From a checkpoint of a small mixture-of-experts model trained on Wikipedia.
Experts: 3 picks a token, a softmax router, a shared expert of 128 neurons.
Below are experts of layer 5 (counted from 0) of a mixture-of-experts language model. Rows are named router (the router's row for the expert), up (a neuron's input weights, with its number), down (a neuron's output weights, with its number) and show model dimensions 0-127. Each number is 128 + 32 x the weight over its row's rms, rounded and kept within 0 to 255. Numbers have three digits each.
After each expert's rows: a language model's description of what the expert responds to; "comes before" lists some tokens at least twice as common just after its tokens as in all text. This comes from a sample of Wikipedia text that the model never trained on. Tokens count by the router's weight.

# expert 46
router:094135106102123151120143123159147096154129182136165110082111096139112124150124184144144144117149133134126103068116149116105157161102190149126161170099197064135088131175138101171136151153130072066079166102144125086137206118086148144172053165141133066136114113109079132108142110088124122067093174169143121146157088129143167173129072057166130115149184183117133126089098115101091150120109
up0:181131140102175152149145162062095078146143193135203120121057067123146067104143158126169118124176078164163130158120124131186087151099135107130112102047158124133106066115132149136072156101151109075116101149124112152115146137196157150116087106120162120138108136133117149142161158161098097149173119114091177142148137112126120157123156083122179129179026083134135113141140132130111133085153
down0:098117108157083131123118152121091083075094159172127074138083079146104146158105103136142115128214077156090117137185149096154128139150177173116152105198112150168125132052136152114080147096090193176175105125136101079142140184100113130144181133131114125080142127117163093122150059171111117186102114113114136171069171100131128152148151136120089140087117150148155125077127108079074122150100
Consonant-ending syllables. Mid-word syllables ending in p, k or l, such as Wik-ip-edia, Cle-op-atra, Sh-amp-oo, h-ap-pen, m-ill-s.
comes before: "er", "h", "s", "e", "ing", "les"

# expert 9
router:092180149145098144137171157164124117078185136130155123082168092140183093076120147191133137123125186115059123125086140150131108208109130158091127071176175098154099096151146121153131160144129101105105122165098141125165150167098166144118095145134179063130116166087134144134131119184136088088132135101166146116138154080098101116136134092125110093144190148238103108113068109162099108128114
up0:122115102151079085168170084142149140101099140050130109171138156090100147069120080152159136158185124199127135118080133138068083119136196133187117120117113155116158127133172093101088114116100127150184092164143094171116133128181113095124087138151117121191174152147096118137118124090134185155163067089151129175216093137130089104108131138142091162080098140141110098161104136084147137118095
down0:138128103123143145159129104071141128131130162173124106087093080126103076139152093132157117099087123103105097096180143162164082119172153104144084230151147105166116122113160162134155134183216127090103095112075147088144137106151132121161152088096113119069119097125095115108172062148166100165165149128117088140182096122143110155096109129087187097171108152083139198161181153100100149129121
Nationality and taxon endings. Nationality adjectives (American, British, Mexican) and Latin name endings like -aceae, -idae in species and family descriptions.
comes before: "\n", ",", " (", "ae", "ia", "us"

# expert 27
router:076171085130142083117162174154142110119156218143125158074101154166146128078150160161122168138178147183110103110094131126121153134088147163096129157164177102161079058130170140156134170143152110103096072178122128109149159135085155100141084132125178087155166135078098137056136091118121085141119139162097141100108073106080115132130090087126128097162160177169114176105107132133075081143119
up1:119087122106176093167115106077128090135089114120148129144171177119135210169164181099144138147141116119148197133091142136113137140132115099039143091090171082194108185119157089099140169174171132117097160149113145126089133126151131101120131121186171078160095152161173089112089112098092148142118095173177142142128124109135105092149117051083125131063133125170103117143154076135184111129099
down1:118130076089083108131182105118119103106139098160099109088102179166160117131125116106115144096197117104131109140118111152127137149136171125171142084123126108066109189153130145104125137113143126020125144127155089166056107140124103081108107142161099107123133123148109076149180195129156143086141182120179098139128158118144153189047117148153191163095073169114087144071156122112145136098181
Plural and noun suffixes. Word-ending suffixes, mostly plural -s, -es, -ions, -ities, -ations (services, battalions, choices), plus section-heading closers like ==.
comes before: " of", ",", " and", ".", " in", ".\n\n"

# expert 28
router:103185115097163094112196193163145111098156203093112205090148134131099161128139165154141163128108181136143102122112157135140150116128160152068122124140149063182132046118119115140165171108133109086108049136109112127173151143077166145171119177137185079137162162094116081087143116119109120122077162128114143138159089072100136132167142085111150122142179144109100139094077140097115098114126
up1:183038175084176100130176144143080105127154169161126091131153170175109160152120103190160151113110148209099134138134122135051089102107096180153105134113060170143117146133087124142143125106130139123131149086108150163169179120189178156119110083094151065115099097106136148076184115140124113145143122142129087154102106116142131126084049169112169096126123138135086129104095120092094102124115
down1:162150136149063145148121138095113102143151064091137125099118072144148148123116094163114090153149140216104149133207085161098143161076122105118145090185099154124091185150168157092127101144114082160181121138151095095140142200097156135168160113128128119054087111064099130108113153119125128119158083138116135088113101117119137113128117143160114131114100073191070042184098147121153141135138
Word-final endings. Final pieces of names and nouns, especially plural or surname endings like s, son, es, ards, as in Jørg-ens-en, Billi-ards, Willough-by.
comes before: ",", " |", " (", "\n", " and", "k"

# expert 14
router:111177105123119100138158193133160094125140140158051183113144090165148086077102127164112195143142131131107115155133174137131112137051119129096133109169136178168082057152169109177139191120119083148098116173074111124169182092064145168166136197143156093160173163105132111110161111108092119126116125135099112125111113107093111143097107101127170156160148194184086131116097100131117097139136
up0:094084135102133143153138119152124150151062110131148077091102190120173065097133075134182133081074110139149146115126116127082193116115184097140155139116083115176171161170113129178136127154185124135071108108134165159116126153116144152163139157120124131151211161142105124152071143186062167173102109114111131141128119169152183129145139138067155116060139182125105125142125133096055130102160
down0:104153133146151126115189096141106147158133080104104139109151100135130154187140099126099072140120107111147137146111216109167150162166087131116048154172130098113113116062135146139100178184113087127094149183134125123136131122110123125070139089102109123156126102116138138160074136100133088095137064142122107144121173105068168089135164117195123146156125179188068119172090102130133195064070
Sports tables, proper names. Team and organization name parts and numbers in sports standings tables, such as Re-volution, League, United, Cup, State, score digits.
comes before: " |", "–", "\n", ",", ":", ";"

# expert 37
router:134177123151152125173147138151149055149149110115125139115144091205119134056119147155121125131134143182079062106072098133069108149116153144129177089131144084161114072154175107138120139190171067128133129150120084083134148092115127146102141187133139118199150127095052091056137069169097118107130172175100108142133057121109113123122100097121150127163152152175137135090151160136135149115105
up16:106062145153126113116120108111125196149115114034125159098145125116104157096156115154121175126130093180150078164184155092122143137135168137125117143103093142175127083147155055125203145185123140128127107090151104163122081145133070104109122141154149145119168082089130136161156146103134127123215103174175164137119134099139118209076153070115093195116098065136101159118134141145146118117149
down16:149142069112150124167157078138125079130136152198119169102151106151115136174126142151122169183074132150115161113133102149104165034105095101151082149131148141166185143138165102181122092134148136105173134156181137130175080148149083138095136123153141124125170078119173161086136162098176175167110161156156150125142119098042151203106072109150155086156093153137122130115113104113118163091086
Digits in data tables. Numbers and decimal points in tables, climate data, coordinates and percentages, e.g. 39.5 (103.1), 22.2%, 43.467°N.
comes before: ".", " |", "0", "2", "7", "3"

# expert 16
router:073161121154155083173165131141130139093164188123115137133148103132119163115138170124156143099099167148136092109056161198118044166119162130072144104158157103157099097128138144149168121125151058096108113174093118065126163106101115146155094163112159110150125110206148122104163132143061099117085162133133109109121058110057150151096145076185175100151171181112140128109105115156138121118111
up1:133166084108119152129066151136132134142077195112097123208128163178136083145058134130118191180131085091138136146085107134165186132140130082137125125087091138125130118141115155157152089150144168144124144145133146144086121066079090143088163176130161171147129111117153151159080172119078129073098095181064129131079177174117104108127127159159091163146137111184152173125110174108152077144109
down1:140149160108120143077170138099144098122110092115188113095143088112146111115133104170142179136094085152107133087155100145081103149111111186131152149155130151165118157191194103161135131149122118146123079078163075100164186197222150100200084167108125144154085118128097097139135073074180147146121148129143099143137090172107111162176106118173178173147077114090095144094146138125111115113132
Foreign name syllables. Mid-word syllables in non-English proper names, especially Japanese, Filipino, Chinese, Slavic, such as Tok-ug-awa, Taus-ug, Chunw-ang.
comes before: "a", "i", ",", "an", "o", " ("

# expert 19
router:136178106178132111164176165172145059146179125111106149101116089190122110064147170121145162133126109174121095141087119151098103166108118126103114095133143090185091049164158127133120133142153106139129138151103131060185148101060140117123142201108148093164171121101105124075151053174089098138126141155121160159124062139090113133122130096105195111183163156170110155096118115138125150103102
up16:093176176072125149109098156173128141115133115130106114179076138155141040106125154152122111120124122092107135095123080205124142166128127118091119097129130126126168113074128172106058114180122147102119112083137144149149062163165061111133140100115160082144145159114158112111152073111138078205124118163130121179150089081120079095137114155102139108122133024128092143098168104172139144090109
down16:143089144142191134118138113152188128166144105141118152121173101151105124121167174151171108192115107139122186130106144146187195095143095107136097131070115123126189134125085113164179090146137078129157163134184158174103101095092110184057173135108125166117117178142152110122161101151116151101121048123103146138082157097167179089085127126112092223108126117142154116109126122137169126076141
Numbers and percent signs. Digits in years, statistics, scores and coordinates, especially 19 and 20 starting years, %, °, ′ and km, as in 27.2%.
comes before: " |", "%", ".", ",", " |\n", "0"

# expert 17
router:078194138205097113144167175138169083108153215134140162096081128207158109070112114132117132151110155184107086163136139172119124145071152120150178136150140162153120088159139119121107143152166102076122096154132103094162185120112156155135082160114157092146120142109085099100182055175096078130146172182170153097112124092142105137126117102091124115150164120171142111117146126162075115131119
up1:134119173103127130147132130142152087113074131107163168140160162107142065143101110070163153171155151060078113164100137177158076121157061123081150123138155181068172103201206146132114109120130160150120098088056147152163112186111151139142103124119139089134114109088175176137072067122106079091086144101136124122141142154189139149138109122107131105110138121144119145099132141126181094154189
down1:154104164141108088104124101133132130125124081179073100119161182190124166107175126153160142133171080157117134216076141082168115090107092142095085161141150079099133153128138154125116124133101117153152182101119087144117126120133153107121152105168119073234204118166146129124096103132134192136102122112161184125139059108076122108097137125131158138154108180091091156151155124114063116097134
Sentence and section breaks. Sentence-ending periods, paragraph breaks, heading markers and list dashes, often after place names in county and district entries.
comes before: " The", "-", "==", " In", " He", " It"

# expert 10
router:058141133158134121139150176134140109148154160145125128096085093155147153102087132137118110125157112160110089095106138118116087180084163152075173162199155131159056105201132089155175194128117072064100093133131098102151162150126125086200089138138144103126115126135098116122182139121079094096123156172119147121150142137107122155106092043164140100185139169162113187115115116076074126117128
up0:163121114160145141083190182156164107106081168139079134176087128100146153077072093138176174085161126117133188138116184161095113068150179122141180090138163149107092133123128083167148122112089089105082134172153120134124149131132112080147124085069207146140179146116134153127122078107123148158141112161134126181126097147153157113153146136073136114130193106065128157124162065146136148140176
down0:095080112125119091126120105113148108153062131127145195077152076207081131119149108148099146124141088096138175081097170147160123118108142128175171144101092098133209159161128154105121159139131174128132128106136128105094126076139136180119089090127096146153094165120111106091026132164158191177118132144141118069155208150085129154151166135117115156069104072122146123105138127098119176142132
Common noun/adjective stems. Short common word stems, often word-initial and often in sports or media text, such as work, new, film, round, long(est), over-view.
comes before: "s", "ed", "ing", " of", "er", "ly"

# expert 0
router:100172107163121139151172169171160079106110173101094157134097125156116105118110170138140186143162163147062126139125155166090065127137152158148121162191179100143082111126174090142127150143143111121126036171088083101156191180112159154179054150095165120137152180082086112123169090185104094137123151154106166125133126126061119138131160154134148133142120170165098119129094086120097113140109
up0:113093138084098132120111072116149157108142195127142188107122113124123188118086096125130155096124047179111121188152106121092157147073088152156148104103036162169166136091115159156161067148156118138164110109120151116118154144059128089098099103144092140100105150141166211145168167087100074143111134134159132150123072063142175133119146192127112121122138126127129131077074158129150140129121
down0:137112121181132091132146140162132131115093164149125071193148112109146141187128091147129195160095118120098180184160100148093091162132105114112138128137127109084095135019180102106151129150143163148110162136106131099151069115171111139168147157152107136047177173082119071091105090157141105177134143095151139156126176121128121191121109182106088130126108178137131099163084079184119134154126
Acronym letters. Capital letters and short pieces inside acronyms and initialisms, such as IS-A, IE-D, NX-T, plus pronouns like he, they, who.
comes before: " was", " |", "A", " is", ")", "S"

# expert 13
router:132142123173146143127159159192125062143206144127088137118108072207167071043093152172120135137138108141076095128090123114080109128086154137088150120154117113172103051159149116154119111170164103116122079129118123093149178094090167142144135191140139100141177185104120136095153127154087102113167162127150140134121066112099108142129132087132177112139180140181133124102100148135067159136154
up16:102106093117211146113109088092139197180084166137179175135149117162125136128119110138109110145157116112193169166119166135121181115166129044126111095154097069117089088142099080101128214145120126123137146093119146140052125142169140109103103094161111149156140139128161064086128142104094124164083162075085125125174131070091105130098177175141125133111134117162126134107140144132127071102079
down16:178138122125067157084165177127152065084145099116171150106096123141155133093131126141133122161117228136146091132066112119143100152145089144120109114155164149107125117114148121160119145120119096082128130109099171114167097093159070110161080125078140210104111138096132137157132118190141114105170128169113195145059144169151128112092149052182068152211156127117149098153094119132136133122147
Years and sentence ends. Final digits of years and numbers (19-79, 20-02, 1954–55), plus closing punctuation like ). ." ! ?.
comes before: " |", ",", ")", "–", " |\n", ")\n"

# expert 38
router:133135125161128100125136131147171084079137177094112112087079122185143139117121156206108178128124155153088139113116116147163128132115149166106131142158168125142097027164132170129138157186181108143087094140023146114134149182119102105114158191070124086172144120107081064075135084155156104150147136195142113099125118111093120112104108114090097112119137160159139169106092110179099148115140
up0:125114072134139104163139137144079181085112125079105126120061112150166145133135142191090128109075154069130111150109163075136139150115113146140186151159110113087099148062143114117153116111101127145090051161161201034148097150125101094108132069079152130134126167125130153171127159140126115138079112129149102135151113207097088120171127149134096116171173153102177104086088133179169139137112
down0:128092152099129123089132094089113124175070097132134121107112118094055107136136123155158198119091153133120130113095120080143161122141106126118104074209160103132070113131161170121129135169124086120144139169081144150077108130152161108106167152133094157087147079165144127085107126157148110118120088144139116145102182106075161095102143180085064111094157112135186199113223154161182080129142
Copulas and table pipes. Table cell separators and row ends in schedule and results tables, plus the verbs was, is, were, are, had, became in prose.
comes before: "|", " a", "-", "|---|---|---|---", "|---|---", " also"

# expert 42
router:091136060142099138141146183159130107062114165156146137080120158191123090084097165142139147120145200143061121112075164146047105142083173137139196129148135127136092088151133139155111152179166075063081115173059130100156138128092114137169074119089185147130128106115111140085142124160088064173133157161134115093106109145096163112103112134119124111134108150155090112137122106120130078107100
up1:129113134159082124129205120167155160133112171099131194113141140162148121149075103100106125126099104072154085162113146125081147084100123167137100069138089130140194106113156139105193087143064107068075075121109132111127155122085146115100080098057153156134088169102161167161125081163100140149148108172154151120141126154128067192094119119134133148108088110089068146155109127092160174098138
down1:108095157109136099112097164077168196108072109208198176115100165117092109104140095124139112125116079149067145152115179086048120110128086169163115161160064118129143139083109113104090110144113096176102150117136092132121099107182115129100099138143179181120145139085140121058153112121099139156150142054115116136097118163119101184089086121123151153132152142133152165151108099153141158066094
Headings, breaks, "i" pieces. Paragraph breaks and == section heading markers, opening quotes, and the piece i inside words like h-i-atus, und-i-agnosed, Gab-i.
comes before: "==", "===", "The", "-", "P", "="